python train.py --d_expert=128 --d_shared_expert=0 --hidden_act="swiglu" --balance_loss=0.00393 --lr_router=0.000756 --norm="layernorm" --norm_eps=1e-06 --tie_word_embeddings="early" --optimizer="muon"
Below are experts of layer 7 (counted from 0) of a mixture-of-experts language model. Rows are named router (the router's row for the expert), gate (a neuron's input weights, with its number), up (a neuron's input weights, with its number), down (a neuron's output weights, with its number) and show model dimensions 0-255. Each number is 500 + 50 x the weight over its row's rms, rounded and kept within 0 to 999. Numbers have three digits each.
Before each expert's rows: "comes after" lists some tokens at least twice as common just before its tokens as in all text. This comes from a sample of Wikipedia text that the model never trained on. Tokens count by the router's weight.

# expert 1
comes after: " |", "\n", ")", "3", "%", "4"
router:522415525455518511524400565456540567501492449462588457472476417547476531482430476526546518453509457460468412516497430557524567511527502499322464535447463442555505525469567484478455458465495411512504566553489560561528539588477492516478456530534514455487613540507467497498431443545431509497486455502453460449539583516589472465486491496509500449536439513615557441534519516547535498496543514459480499508429444483485536481543514435532421474475568607402464426404626396487530477475456563487490477343529410539498514455597492498497464463537444483512496515501483475459461529524494609504497566435519520535466546533521384559501517478521634573448493459509533497561568522504575537444523536569505580493438405495365499528580527507467480430534491514523365512503511486492526532605471540
gate4:514429460504519503442441465467403480404481512469452435538575544377513441456639464480492533489553476483398526489505566479504538516504515599605468584400498509534506469490509467564397423463539501517471564469414425547479568588491517519475607540560517568517506454464493558473501510498521464587406529525526520530481479476454537456529580546546581467505473452534468500463516492552510499464582572471544542513522507432563594501495487569513499484507515397422457561522482488487478561451542504518528439503567469482617509467515496508565394481486529492544542359489534497394428511503584472508519518439429528525489582525486432408563484547464498572547480516511455534515473485443551443513592447519498500548514424482391502554410525433545523510439510502564497455523402558499541606361511539
up4:425459463606417522499471488580544468554483535400506567609394534416536419542444450470564463508570499469516416533521527477359527431622516393564486546409496506470586531457495425527419513470447510589576479456545476503512483463487570482519569484423471447487425532472476572571410453519557538432529482501471502413565606499521514506432528545519482462480559519459577552523550449467443397497408577515571469504442438541452499507472562529548477549569581491508507503541564560432516584506451456456491554475458528514498418535484490479559500540575525462499492485559460507508482490407441515466453560498438552513520534487517491488489545460502475495506584580428537454458599499522566428446465458527612432528514441528463568563487540475538526585562547484485556533424497515525501539482413529
down4:556507479458522492526473468448540467469504513484534615523479439433516463426517498491475443393550606569537458572511528533427536393503542512523463473475471520493491509487493483482516488433534466568555474481432593540436450456504473487503530500451529596431469525498522442606526420520399503451505430499422548511460495471483540460501458451547570554531429543442488292467500479513473490527521511403459521469490533468548585562496589513522527448474545454648499589455469459522429520479479449477547452465508461550441432515498446497594550444549507556496493493485625457503427453505541508460457582432520506467505576524560570460536536550558507451473475459458517578555468484507566495482492513403488504414531492608544534556527544587533607427618455482538579488529445470502545587451542406
gate5:455469438537471465415623440561589477456499606491487519380435411512500512479526454509556491515474541482522471501526533488430491584502495487571481595555562399522456480448392516526478505496476468553532465517506489442499456503436494516520593472477558412509478569477558631546501518488497549446468491471490400539475511504518430567476449493541480427525504437493544512436480497418415574521480467486371513523556421461535459461536507493576493503507574457453474510619551566514523565612496513578480503416472466514593503446567394460527410451499551508484619465493563488493437522564476464461518579483386516512436475496538434539492484569461511521573476547533497406599486539466597558465461540486478498473598513443425442506585479584547540475467490520505528519427408486520562547537465478
up5:563411547460486447507536491511498459436463519533550564504495526498463516508582564544557548469473580561529502494498536492334510523526509572509544549530503411506526556500472451531583461472513490484542414469463568483556471428483457509432469484425458481484455585505502559473534445507520521529575578522409502514528504465421520515502499517485460533491521547524576521544380517424449479542525510474472531571508440494434527464581490450576580455482514449615552500520541523470550411546474475529568556449541433528550439442559453510536423490468479414604459397593574548406565435412547488404452453496484510432579477318372566489535408500479410501487489491443484504545498461493582516519461465504590604486467571503490497443450520552502482507480539543503482486496534511610486570445472443
down5:528451477492525495412531436434594495498571485512434579553465489596486474542460501550566451500600395461519446592490498557577514520568501448526529447537439485513535532461582582577444564525545498374534481520475471505439449532511519443513489538525440493539511379572424500481451479520471539436522571425547413442417580526516470433474576429422549468483493496491531545465556602493537478469518493408504535544524513522495512613547563525489524544475548561451439606458459415435461452439452499565499535536490472551407502466524479460459546560539535508422527532407487451425489513552423471534508457428476490532405512566473463456510497538606481485547530561530499469426527533569533442514553490487525523410533571482366475585435497531476447455602504557484427522530544558475545519452413526
gate6:438457515472455464527548520556483475388512612456564553462528420523445562525468522608565444520473542501501460464476683446472511519473410595479446555486496467535459512440589522534532530516508540455483432531492547388536490476519426522456430481410445453500467540474451550499541445484499525543449517456486382536455539480532449463496420541425525526636456481550532449545477453509584464505559486422464458448477505534445483479580511549511551564470590459461507523499500506537505494549532387533485522490516535457454474503518499413459453555457472452542496479457591585346533472583562543518547572522512447522468503501482462582471485530564503582526438527449405518452437493467508551514528427510496578489521646583525540549520481553509458473575518530491453603409545547484578437526470510
up6:484495478601463439494473508479556435504499551448514510564512473539528478510393434595603532504538566517575545517441559425492483481556537522576559540569498464550492567498503530561568514620457452552589471491376423447528418427448419548604496545471546492551446581470555549502480547556555503514519515540600453471474400533582561574534531519452468446505527479544527484466511468460596622515550509501418491497551499450452411571558511471490490473488520439502369429511513507431527435517577446470506508426480482602507489498507467530551514479551493502485495508450549441402401465474473587479480500537445447424448473544497416514432499519479525427489422449546415445492495511512537477555427427501440500537482537412469466469507445574509485480602514509511577447511393440592518495468534457
down6:490474526464534466501432539519564494436501530538563487435526396613430410501510433550597500481508437480551567492532526464476514517474548507484466581457478402490504613409535539550576526476487482590502488469447517479411463435573520503524520469503479375440564474483523474551519485549508574428472414459526488511522475401496519448550570531464495523500476391544490459382499527437424544408586460585471442533469491533483471531517492540485569442566453512448440479493509471636477528455492557527533479557509557542568585424483519437529379444455533450541538528519521407490511514454455492510551461500446566525600537535424523504509480452437427512611586551548453476536473529447543591580576499550552439583523535487427468498549487514541437478541451374550508490492533474457607486511489492
gate7:420452539491553467468450444496546487413510486495535573394591541502556469517429443506484467627360563577402485537637513547475505564432443596501536577470477476475506459437544531501519506520475499433508477630395480482457528459518492446514507611572469548489532548531495489505444441550478537434488522467510509480418538494459451580443543457614592475538450452464485486531470495472443510446489479526530529446513499418534464447510494469462521554463545533554505499552565424494540519463493518437502514547466479453467495460521495590554451604519455417549489469593458546433541520420384569536549467504513488618503539456476490463542566448606407595531508445483601487504456528519542411483462465520459528551526378464463569498524528551543433503535561578518458488434506502525486498485425518
up7:497491573532537412485525546523505439461517571516413494486541508417482561564440637593528505457494425522501434518561463492546538507495524505477558451479436382476556482532511552462470551470539494556431593565551550481483427488583524441496557543541515464535540488631405512448497509493493444514487529474483528527497570518517548449588495457534533489543521457419449444539428357566541436506547454500394550486502409481490495468469470411542438448444504569519466479477551503519545539524526487542527496522449495605498478439465557505471551504461439415522475516497484537468612428531543375535528543611464474489485464478492566539431465504523606424522441487521348419573522491514550588599497500447445537437552441514414551426472472421464578478518514475459558515538459497398498508523502508
down7:480499429546490482557565526449490546404520491540590559477579569431533457530490447430482478478457505496534576577493471483449477488487503527438576552471512492474609362465572557503559488454543550476524502591591489516460421520544559469420488569495498574460573511539411549483612396503509507467581498483565487491446501418457536492527426466463557456584491530489426505525575514524452495466462559600466510479521505477517486560544496494480525493477573556389563556429467489505461435427542524483516471476435574507474552576565446474479455524433471401550502441557453566406475495433471503462437493581535505508601423514546480414529578477522570559543504466515486558580577445454464430506440512544522414546475426443513403549544446570496576487522449478425457523451430465508522458604473444
gate8:515442464432555562464479526439521537592475417532528431534541530529542510475539424477567481479536532491491548482507521573484456505519489423428443547424508584538482505415506432458499516592601523557442591448438476535458519522449404623436480567527547510508460481597411483536548512493522416530546485437466435590549475518487446426554461513539476571495489512545553494474496536450486489577523560494508595447423475450451429526532511587404464526411488532409570563493438453601461504456526485464486473491381525482462496505542545526514475465558494482505545425515476590460549598470557535483494441445485523415429544442524463512541573506494508496557421528507522437561599503555443483452423542456527506606496524507437473480532485535528514384517560505575619521480485580415379457554528482
up8:491439480526504573507571408545465467523523505547495454507505588608492475425583570550490597585484459517438417474447435485477476481504501460551424435530453492492549523506519450525476479430498581451430528509579519428423507464535430545492454489511512487559573356500529499505487527562436532489356435447432470462522481502577483534532452497463483474496584517422522516495532429474534466468579453575514544506522478514531535390441596468620428486593537509475425588556509449454451557526538522448477421509458474456581455500551551494474522451605538487488487550502410420518477494537420494456590539543457563486484509592413484494529510431446508533495460494508514504514421518556481498487491521586514510519427493568568415504463603549483460410446533499562575472455509503461645478569462568
down8:489545571434471442468495585572599557458466547578544547529501640413483432559538512521468476538523474581475477471524489395448439548558451489446572505474433468471480501441454491519498442495550503479432510430552461441469567443413496495482485494493504494541511516481499463536503497495546592539532465519514603503502572454482519441616384416495505486511377549483468422521457517496522457459485509465494494556509532446498445549591463450520477557510527492468452440435626494572543623545537509417558610457561437472491538500522529501428563611405501501413552540609534540511536503484461484424516461485502541414544574515493419575519523492395497512519477496424540445535529528574506574553577444545462465549528516558509463405474548472466527453388435510521510457422546473461498470555503432
gate9:513525463421508450599571503559465530528544558481551357500549502490454512567471506501445444482485525488388453450519455567473449549471520521462455463483436449465468443494530520583458508589573601513474466532525492495521539537469539573498474555549488521491554455444507596452489497501550546469402492577535454473558474564530504361480459561497537495530453471459475478482506586476383491506627525460537539547471500456493654417472497486403450552502576529509639456466566470471470490515483553576516482448502483554610476445595560509424491477398495565536526445465504541494566473470422470512595460510453523490491461455532427525557554581505561471494557523392591471550518521483529448427499503427548459540542477504523507512574537453437457500454405458462465433443500524395524528505558428
up9:409480526498407477459542461473538496544510458458500524411527517519504484555472501592458438472579509420553514523591555506463554460507495504536485487494417423487513523539528545472522475554423474450525454522471406492476528514467457576539481434548508480659538511429496574556499500523538484528518565518483453521435570434472498442433546472546387461453593504500591516585504406577393495538461551448485469526518504556555487527501531461484487599500506545577476474501504448487452412421497399360451498469488638464626638500491501529610519479503422423525497476490493496475450433531423402591568482545483437494509477561497466492492468521475453522541518559516496540552405491525503472541505422454598531539475437462562506488465559552529500528490415663500521424481494538492494479463475504
down9:477592424576498503512528447473526490561492508503552441445495502534697352549551517553424465477507603485510522472433436456430537549542480344483518570461464575552508498496449591440567454528473490520527441480467544508431535643559555506487540517407467633578443465536493403505582552477498470512525517521489558581426443495508446537514587458519413542492511506484546396455509468504540494529567474534574546578449461522487583510419506476450527510492372416496464589472396511467553539486543428385516546430469532551499525453490480485509546529546550544413587484432503433555422481515527475432528528462504525508489501532467537420522499478565532456558535493479517484508484448544502469495500519376502507482481492519483486504468572517530453556415517509466476490503507457451516529459534540
gate10:441412511458554454437474460494490519495501541548546449496546548537538495533475513511523587504508572489491520449542500493510519418538496608491535537647547478556474510547494539494528517457475556544482468439561484530453465542477444468522529368536486429468509454544509486595386511493589586467469599545565488536523450470546433456422516553527486515423502544529403393466537524452521525563436477379530480505522556580413561505459482456566442499527529547546558444486468533469494508478476527484478471587448488558420541417494537485507401570408459452442557516534461434450471518483476492585515456580481473575481417434446416449468557496538549442575520525543428474602549505548549579465602492428459533484477469578475465543420485528523414510537406471464545379495547514534595437500549431
up10:465568556470529444491517556538526480500508514508422559554524480571495570586501502516522507482516483406461536477557443561514570554500460458503447538502507421595462433549445525560563484544437465550418526593404419454582470442484472544569524471581478469392547506441541475509512411499469513515554490535509492532547470561429516447449525465450507509490537509487429535436531537514471504401544454452497524532538529503408500543527461443500537522415460476432563494429452533534464521556500588439526518502519470500601497519499486546415475521440532511482652553468487450531560517470586582396604482400488541591455491454472448395488495532469527398535488519499394515539553541626510657442489543494520509495506526486525575542473457567439434377471499405475566476536432488503528493552531432
down10:513507494550521528492484545528493460478457515511454471570543483551467583466403498510492488432495377547367529419515463545491574469606497448547442608445554520431528364549489592470570511450544426577519493476444473482466470519489519517467495409488473545501469530448487650532488423550496429467475532447567515565444466441549561516515449453473440553469516536414416582545446414511552391537465396488514572535483474423487516490600515512494452508505479496589531537430502439508566551628482478492462504609564524529552478578452497478538524572547489574491467522485508452549565502510491573481412500415545534491511509462485446561485526469493488547534431468405521504554492576475561575516524511521464432544570560489431562506470571489534422484413433404480535530511462519541518554500445430
gate11:403465502504518571487502461546555511531500515497569588515493490609423597402538392517513446539563434405531561463531502466505542544456408545619443516336526411486466452433505493470505502457525496570506503476494559499477479497491533565503525491462527559440574463579548457555564520510561491536515585460478451405489483466664562505511490440443603473563467493561413544514557529482512508502475530500473441466501607433503583473541527459493546552513457600525473501441533576483454482498549570455488474480530580513538476416548567419464491540533510523478477505468388436479517550500444515459446561547433425517460441465431536473503563427442595465500448611530445514519448535510489491418517541542552463551594503453429499569533491524486493526468496513422533466433550491439492496508393554
up11:588657609598515517486415571479569528465495527420533442398504500441491494561475465563441512445449499525432474563479536542419489490462457553532460510388584520426495571487527572454559559439593494490529492502579494529529517570464610608513592539479518458579491482497421460518366485496562549496475500514503562564477548436463518539561400462541536504453507505529526512504506454432457436528450470527503561538397388562551479577527550536589449544518491477519530459436475529454460448501546450479508498482558471554543568492464499440518473529501510521422543492392500483500460507503411535338500513442481459464427467516596394487484413564480461467530477419513542537479528458498527542495545435450488556522563544480499531483487515460462497460416524428460499506530583470461533467585502550
down11:574569524525514448576522474506401562468549593542522519494431520582497497617540415483456564479540540461472538564429439442536534490529486518455454541538555399525563455630453542572485450546551478514407503501466537460562545437505525540497515507505541569535509509444477562543575483486485560483571464361497638536486520520498408491533554487491421481503469525507490480513461540505413449481531541459452547562475462466528489560408455411536590451485533438505469509478430451546580491527537490376501492500575474491555589500534578443538478467428459519484530466535532602440492360530405401450485511518516450410565453454567502449478530545504471520531422521481485520477488448506401560482418505531552436449591461488432501526508542458476454469457517459448478428491543586540619480526522500
gate12:546555492557594489603479525554480485552435554447573439526521494389490553526459489540424417474475512418460512547512514502491483462453481529473536533415435450472498514438454529391510503501549494530542508536496510612554535420519405483461453522481604431477525346543458543472427572484518534533627478522565511483548552523616436536538497445562546478578495446420511472524513526483534510542509426443594561473526591521551535516485570527558473523519547507503596470595570474472467405507532451488486451508379508499479471514593546440534505573558478478541555463477475568381486432457441512524537464512471454461506514365498436480529518453561446603574469475503511468461445517503456481607546422498550549526470456466427536487488488529460417525488483485552435444613421561506497504467525476
up12:382501478571430449474474502473535480616480370537585532465552458591486446578463494396524457522447598381495522485533493507399494484498457457474546410476529485468532562537490438517499525460423478475568432497513543531464542454473497533499516528545464489529523540499490534492511561523418487581461486520596579513544530512442474578620515493536462541533476560441512465490484506456540433502468511491439599439383517608498363438531528445475555480361482513458502498510536550484444440601483487479485391441423493537570542479451569507520497467487472568437486525540388519555439564543462471547409489420510507443556495475479458556523545556440457519582595407489539547523527531557630518526561539435468482576450503506534499520476482586495489448479526513538446491478507526557447528496565531
down12:475559454521552458563479492506509496542514573530428463498499437410511451527478521541575466498549579550518399602549571501536480503480450521536495539484455462519504595496415558489480492523454508511488501534539450520610473427425485543499534544477521399533487454503498443528494515526560497561521526502475478489511473482560525521453524405452464360486432457585476514527436485545440493561504537423500470472584561634542533465468489469574501486521483451496524466617466538391459528487520489378563418587476540571536505529506484466430448470411493536578516440471354498472509440460534411514475546557456446508477506452426519467450542524560565487477529449493536531582514567564413557561426438575540535438532560493548459464456400547519456465392481500604480475642606531487437500523487535
gate13:558536522481480513482508506566502461437487513417602530475436440530498502497486439490535490436483437494545480520451472556544578534463390507552504536642506489492480505519556562447502531483561371512503548483531527517534423482513405554431511590530480457440538434410539479430455474526484551534565518518463423649553546500528509462513533473494490507535567519476509422493609538511491523489661477477446469512475503457565463466545445510491379539518614519459496592531509523504471526486464519359548609450536578482448557407584582466483527483588439556520489463494524522457437467384459456457459530512485500515408532511600560499499552598456503548483499421502496550422481463439489556438485503480474477435540525508534424509546554431477527455451442446494456414595514486514560439464420508
up13:508458535589449505475531430454471462525556481340508437522516432441633570454494489428550454453548446562454462462558520484442485570476478526535424487503520451461418497397515556521384533496437560557546534445472438493499525442511525528481553459448519474500520518484448512565456578452514529437478460557566495554477546550412556513464543535480488529554484496533497550441485531475493516523551514516487463547495468515543425548476537549446525632510565493530448476494520417440525493453490541514439489527545510438577440576539625465515404454478495475483394492443544485519630413473398489535491526489418534519500556434448450488561567425607513492502453509501584483530534529467435522558427562492455519437497503508633540541479542498492504576474592562545485559455542456636469489404575451
down13:521522489552500526558556529562500476520515506588506484512436473458470560532514440470477555468429483500494513513460525561420570510480462466502553431537464525445502573556516537496459404443460500540457420563557409474433424470476475460466558485515538509526454415379457587481474575453466571552395396558560416542520583477510458481519502502500519542469595498649442419496595561505517444399489640506542500497468384415528453538539437393442487542535512507494525590433564526456492594496490555606544536517470499433498436468507482578477491463536513507537565587544580466396493494548455569493360565607482429532464514461545504570446474457494575469491482502494456536497567494434547511441503495506557460456532448468459463417497502479527555500548504470547497476510542532521483436503580520
gate14:472475525451554448522462486468547550584523470617551521491413434536499490430479460499528542469472500496519520491480555585438516461576489432426580514600525521495430549464501476499463456571454472546643502497542439504542516567426468421474542566486484468439455606544517519538513477438392536474531510432553453419483480533487522577485470415448535461567499446491504526415431500509520530512486592463560444535421442515528496477372550552513426528539538421493422552485527507481454565609578428413568595459534558512603573492489486422511537559543487487462473587431479424520537556475444491507590429515588515465410492493541421425529445514497575472542486485459584517431446475507524533486489476469503534466487526503572494527451478576540471570506614477489508591446597395439472508502500508
up14:498481510442437432375449613549450493608486503582470573421458455603365484489437422539511459488433578431564508438509548520348443521521491485569478526523519514526519522552405488487551462546566535501436505458435471447526498534462517485526468439485545398448491619442482580460485459495568466500567504561515483445484521479497529528486467557507462474592471474460464483487554445507465499555602358471491436516417427551464419467496495533570527529545457454567518495492546549533498579511504515507611504553576506540568449593541436536469512507427474506579537492497502532482595469531464511466485576520477466572519475411467487506536458553417512548507522457489537546514540500560518486491532417512460489515580531461403448539568538557441520586475474520600417557581479413459469491470481465
down14:480578506480516623482430510547563511560494522418562479457520439472467553511576474607540541425480530418537484560490542510468462488487615536493498500526471465494511571492489489483517491420481582489479532500501466497463523549521461511541489547499537552445505513437485625515453523565501597450447491446456466548530502560557431521444504592467563398501612501492492482470632503415534515527428418473465495486464538507575436522526594488492469580472520433455504468508514484331530602574440500485493494422508441499452440443596585445514466499506447453488492560489523433469434437502519409514479479489508500492435487522540496476519581415508389460531459544532473487563542567438479525524560480410577540577476540425405429356503554490560543476538401489444549506459542489513526538597475560
gate15:506512372517478485550401466539430536501610529544480473558520558501357493411539455539471622498446492551584548488465482509495425548485476486482441577537447383561517581587593489554459435462539543531495534465440517547483492524520533419541490492463508537514433491498526506584479446477527519399554483445442549536504465482573518431490442544524513525549405526388510557518547494536438518375653544459480602473493526443575451540510478479469498578512497410502495541570514502565492528407477585554549503451535508574498425554521444514468572544501521477460491460487520416545398531524409517378388543505551484553494541566490586506539512513430512549527493522496470501509438405436450510471551495538462547475420544499506435504553560564520465503496450557473442501510452505476424520492505467
up15:555543539489523448500513562493462542450439604581507489421564522494468508486509507467504462403469444537476506485512582512482555552577562497464431504460505511518495529379455489526579526608427522473504492483481420598531573429457536549502452499500429506531450529496532514553546462552445509536411464541480419465506440441574524475489441507531516594514480531569447483520475507444539357505495537488593421425526526511495427442550525565535461480491605570477454460526543511443492552544461527463539459426497507447467566518569563469533463477436545477454479415523539495543590431457391465446497482476558534507419489507531422478539478429480458535594517459440500427572546578625449496530445508489544515497551425424492514350590562500487518564463527485476570366498518525555535442449625522
down15:472514494418495453514541513564511522497538554545494529521433447562518457561411564489499528467520457458568490487492499524458466526582557470559459528535540588469561474442479462459589551425537476484524402464463512456422443555453483605485530447477517446547494516396468506420456564412411541546516541569452523447538477422563565486514570508518561532473547563482498427440529550505509547548432401414459528566571499462433533531415589489496639515479492547530473587550434454582541453618535513501475533399503481555579495466416534465479522514440446453426546537533505453481580414509389427522507536443504450540443517533485487539460559466551393417532482511494620457483444499487557497441524465490519487522535529525557528521451515530605454541437475455469541525431575557486487560507363495
gate16:538545461506474497510547503590497445525446589543561513435559484439465500446466546585559544541537399549354365523554507538517522504448478521536433532524527520448500435539386612557424465503503512468495414597476511508494487444523489608562442463498479435579398497496444442460405486528380461538481614462505469517468556551540449475489502427555517506432452512513455512528417446497380525512532608501463476522416504498637476527468519507515390564508554520535423582506460508560578491486487506466510488530564461541478472499372506531530491457440521522563511451537523469434565468554505508495588512426452511467443449459468532522502536534411542581465493519485486504453488411496520477464466510513388489541397473567509561503449562554535504479419502577569466458527553538535501548490515520
up16:509495485432440451516480474452521451476461477471487576550410462503579460510578477504549559560567509467546426554470592464468487508488441448439566473530520538521571529505535558538558473435421505580534574552490481534545428559510584465540386524558509523561491537444504585570524533539518541434491477528494527462483451526493622455525513503482547511465421506513528548484465412481591472480486512514540476558405567459514462470389523549432465530508431414463461539481528563526514458497482541481474434499473465518405518516405556489417567504509493474524473463472395543440494432537511503365529499468512539505446549472606389538557516489446492527455523434495516487490430560418545620391576424493487504547411492639519472497519577535433450595592512462414492423500504510602442554542530535
down16:524532437538534455480406564500515483513464466466394546517500539471509495419499548427514552500540536404465561518509441475542499452457539494470574441424517489482599520527536513479472480542517555482474518419533392574590452510408521531476515518545572507477460480493528516431555475490485525499506506527592560548575556563483486463435350532470459513581524524596511509494555494527508488469505390520511414477527507524446458551429559515540379473463492546412457574626574413555566458482471516461462469473564413577397524423452475559539550468394433474526534464474462506514472465556449457491594535580477488450500607479446450474459605545509539440506432525475554456591434615521512569487472488501551506545477439515511529398471481496549582621479484536507588439479507522478475451507561459
gate17:485462456491534437448483525497520559539483475437439560466502435474524516496500421502477437494523523549597541495570485423478553471510477581556531508591581492546463518432532527400498508477438505568532500569436459490504524502500460501524501532537527527460395455489481485545487506569556432430495494569435491411431573465503491512543566517460552443415570614510535569562490475547432433479487523488540504450546458540529466495475464516536393610503563443465560510526555535447548470532460438507404502434459574573463532518560544522449425411376450427546503562492556592504521529408535399498528533548452514466481542586513530553552543498523506550534424463466562509484518536437560586444537541492411375407483459472476522477428450485524520573462346540396469533537577498494495454585592509
up17:431391535488515524563542526439410392493482567549577571560500473567521527527473482449534455510504463558510548470541495561550507542462426552546432512499567487568533513381550567486428474563469515449528462589551553539497540439469456491550456524482506536469465534401404479555466552622499524406491520453424450502542552409469534526498561482485513570444471534436414469515382493522456474468443495519566477472493558430505511428522463559563498482460499540401567540544541522502555480546522483503561443528461554509430477582529424506542428391440425455617448409518485525451469457508558458540480566574452413585554571552596475468534422435437540525499465546453464523489481532472474572522463547525460520540590455473473434425527526461531482500447518551512555508414546545480488466631471520
down17:462446530428586575562488489469535386555517560396510397510533509563562517443502578545482420525472430544477487537410524525438453425525397481459466594554432447422391408522530495561554456507508479531497461565499507496547509521529401533544418483505512439438542610470441497480517522613432546502459494430573558543482405510475553457530555631467441456427485519451455559482490478552519431477519529499533628406550555505469545549560560457517505551477479539496559419531602484491502478464419444488549458452422459521453506534526533486527586499478450493489450576513530533592465518509560460555419514513532445555600550519510523463509507482522455441531503518494511551545476525453536535541490531529437468539390400520557491463522475500464486395473472493504523549436552526565422615501512481
gate18:426430523444521568486475507655529382515464499471573482575480547397560515574453496443559458490526513503460513556457448573525423574470547586468499433491543492437488483455492500516456566511490514441475511474406512506512539475523520538433502494612499457575433535510490455480461471483510521411472467455547457501374502549495480513473582496512566589490558454501577533401515493488536444497460465487462480558528512465507473484530488496509560572423532484529549509428443465510582540573534463574604497529532512388508411442448460481524442489543503583552398505641536530468529576536562539487523554505488499499478443586466516434505417498503578498533457438521449473526453458379474493465579530549461547407472460519460557442435428530532518505369442498510533624534493486544600455520515412
up18:450532459528510453479545510442519448474463469554507664487462444455461599515533431472443542421472486521536526408472512519529464445511611504450480407572532474499529504412529603426477495549512502422414418531481466549524523426523523433535446526466587521549459462501406593544509472382566505438480525500506453455399574464525440526526568557396514578497443506523561449506538502529580542448497504490521583549480507470578412528510470511539451469460387543469498549544546542487477494497589542504419539522482497549545430600498475525522509546430512576517620560430540482399436495490494572516519465488485525507509472527421508554478489517493496627523546499547559560523469429494475502409552559478549484473598448456456427559550467541468488593451376509434497469496548478520521476500493594
down18:606517427506538458497484474509472571448490511551462518478549468498562562462570475538483531485498491496535484551450519506490498532467491562551597565531443465457528473528462551481516458524511399467469486497500508555499484397476466480521543479430432576496508483480525480463446534559511513506492471465418410453444459447615506504540440466473438454520479442537577540597570540555472409608487523512560541425466376493518414625494514535511561543522559460456445407645569523602469578507495538459486575461448438448561559521579423490503478412484501506574498471476506630349451550407471491452483513518485514583449470484526491411569481586565448586506533484530530528472530491568457484487494432443610492526467431527546451589548533468436529455472477606491475468443495500441566465465472462
gate19:436515488470491477580473462576587470539512503491577494474518425513493473493423486539569560467564503454632571538467415468475510457487561529456467527525496411489553459439504599489475538560440497526444574455484531495492489416507479571476530535411412566506450474532401422565463501459590594401576522462509500548468472532629507444497624529450577414498479385446520482471496482530564426449494569453557514535514594455590511446501489466527445484465592431519505495507563484542481506531477564498479470442427510490579475595532460546396536404550439505586513480441444516524504443556522434573444505524558484523531439476518399448403470490613471472541480476484507493538495583485492525419486540514501535527464472544533487501538509478462521522507642520489513435477490411504586446564571514
up19:517568633506533436520503428534524553503459522486565483452484531536509514437414522595494515568494469489492455582432521479503556485554543516602474447453476489518489457524483502527541397518478475489531460459477562429514397463493512514592491473557514515560481393478506439465527474451496513485505455470569452448523479552516525456555563425522561494517522406414507536552461519403482587534461511509424488539547483514569478455549526410487490544599395494520447558521527503419488485447464503439540535567546581518542608558497429518403567546441460470594521510496570566420508475478460443333621583494569435587519486438532354530486509510485465601510490541479485475487433545563512370575532554497485492457479478434554520576459431568514446481503548502522512491548437488473468546517468427
down19:528604474478426512473528488565525549530540463550505493511419475473468468515534539463555508507496512556494492540494492500431432457575521482566497465441454500493435551554498478492521445502443456458630463505478457514531500582484552455464495487414507486586505476454711397502536507509540546574496498473627438549532503487495450497541449392489483570481579350580469560450441498493444667558491463557535465593542468567583486552483589504508541444474524586490457392445487509520442498465502529514541448469430574518485514481497437463515402419443473500531519478472567532426514424497487469503518562511506419472580468453482502498448429517482522475432511603462497523431459625599465558456517502530495483467481534421536496532464403492539458517512513547571489555535474509575448553473471418
gate20:526495523557522475552481416519543489486467492541469431468492593414477490539517585462417495543491454473414540494518523473583532537537531594604553391547520491528550443502395523462509475481564474595545536446491520374515456466517498558494501493466465527448466525536531489386427492496531511514475556503593541557534424516402490448585534574557524480497432487503471483517498556470477550428555575537554546467534541436613498447545473491573479426516551505519495447556356493534465547471466473516469490522553467543530514521483435594518563479481461493432527487538444529474471439525477509570576502519506585505483350463532422493518521526454554595567540528369429594407527580481431452471463494492466446495463486538415428464487522504503405604569540533472506446479479555412432472470604519
up20:474466479627532526559478357522507475472582458506516535466481533539492451503485526579477568549486544494497552479553357432434558514524474465505538513608493471538375566628429470450471497593418560533529451444450519545482452500470520558526483519448459574490511494539525538517461491577467490513506575479495494538549481426522500463495535505461434469474504410526527519531533514542510524407518417428535501543491500506472617529547481495460520463469485578507560450563502512452450495579467464489469469414587446539545479437478599499442487536557511533517458458496537486486414588480484526502486481556479404499577572386472367465529436465438451573529548570526511545570539421465396570515556467466485453497573503496484425469575566562579538464482454549482515477452453377506460501640475534
down20:477497493414516483399578501569458367486492504483442454520558446495581494499407580429484527493461479446494423442496471485512459402441539507392547482506536380489439483481563565509520511467423505564539623418501548576509482568464507577505471498575468463487549542358568521427535436533495575466480471503478485436447498438479479449394548523593480525492474497415553489575471471463539484573539369482552448487507548600487553445433497598486448508489558547485474441479477618487517575554538536525544562560563476524544529517486513509464467565482582540499538528484457486465422480468506490452525508463431555445532530484482477483488498483468560410579518558574523552586515540551560533504549489380518531507442561444458588485530540484548410547491462517537491552567546423444489579432516511
gate21:574565483581511517569575517494373457493393516509409490429555434461465505524468525424542453543410547560450527531506594537529540494492501475504528513477652531464502492476469561541570513462524609536416514492352454505513500445523553616550411487404484449528459517358462596404522561421584537458492542535475484519438558457487447545440461551525486469398493432483426446467508401546500491505434595435562542512489518467381520530462411486530484518469455575477544544571527504550419466571496530507516538449528429524512547496559584506529492454546524566505472464522439548533385492533491559481500521510520554456473486449499463524447530468480501510450552463467517542503509606505554475529471546518596557470528494483472560455514504500539446538466541450492520553553544512449446399475485587
up21:488479553413473621482599492573556516566397408490462488544477516489403584487529533517511491418431439507485505473539552415531481498542514476499481472468552501491516557455585425366556489553478480508509520485454497566446494520569485482491512546535586472572457534514446535429531481499511475476483489492448577515487535443468554590394410545526424468470558430477530384540445457559576464476340545576450433435556477431521440464490468432569587437457508426524536510504426504560534547497522481385488460518486479483514579506642480499451541574539549495624570495537482515435431534421490490563515528485479469507558541438507500551484467545485524492494493490411632520470496471440577515521522550551454528508531528448574455417496475457501528564413517460506463539561529537468554537431483497
down21:440484532506534545443545456502518554439521457496540511552459530543519457479497502435548502481509427397455442412471552425530403530512437435460514451460552452467439527522607546529615498551523471560442454465447442532438518457506487481503560534520557449543526517564500508515575504506552499463503450595497537494509594517489510529427473452425449556459516472485490519528534505508467519533446445543442544542444515412566536559534482443495657524525572394528516520478518446551506631350497541308535471571490474440520522515541468556465484500539589527542516471501453507443551562531586373456548504443475503509577525431590516471496454517544539551512460549473597501476485491430459411549579477510485481508501387448444476617495512435508497534478479460520420466515553588529533575433461485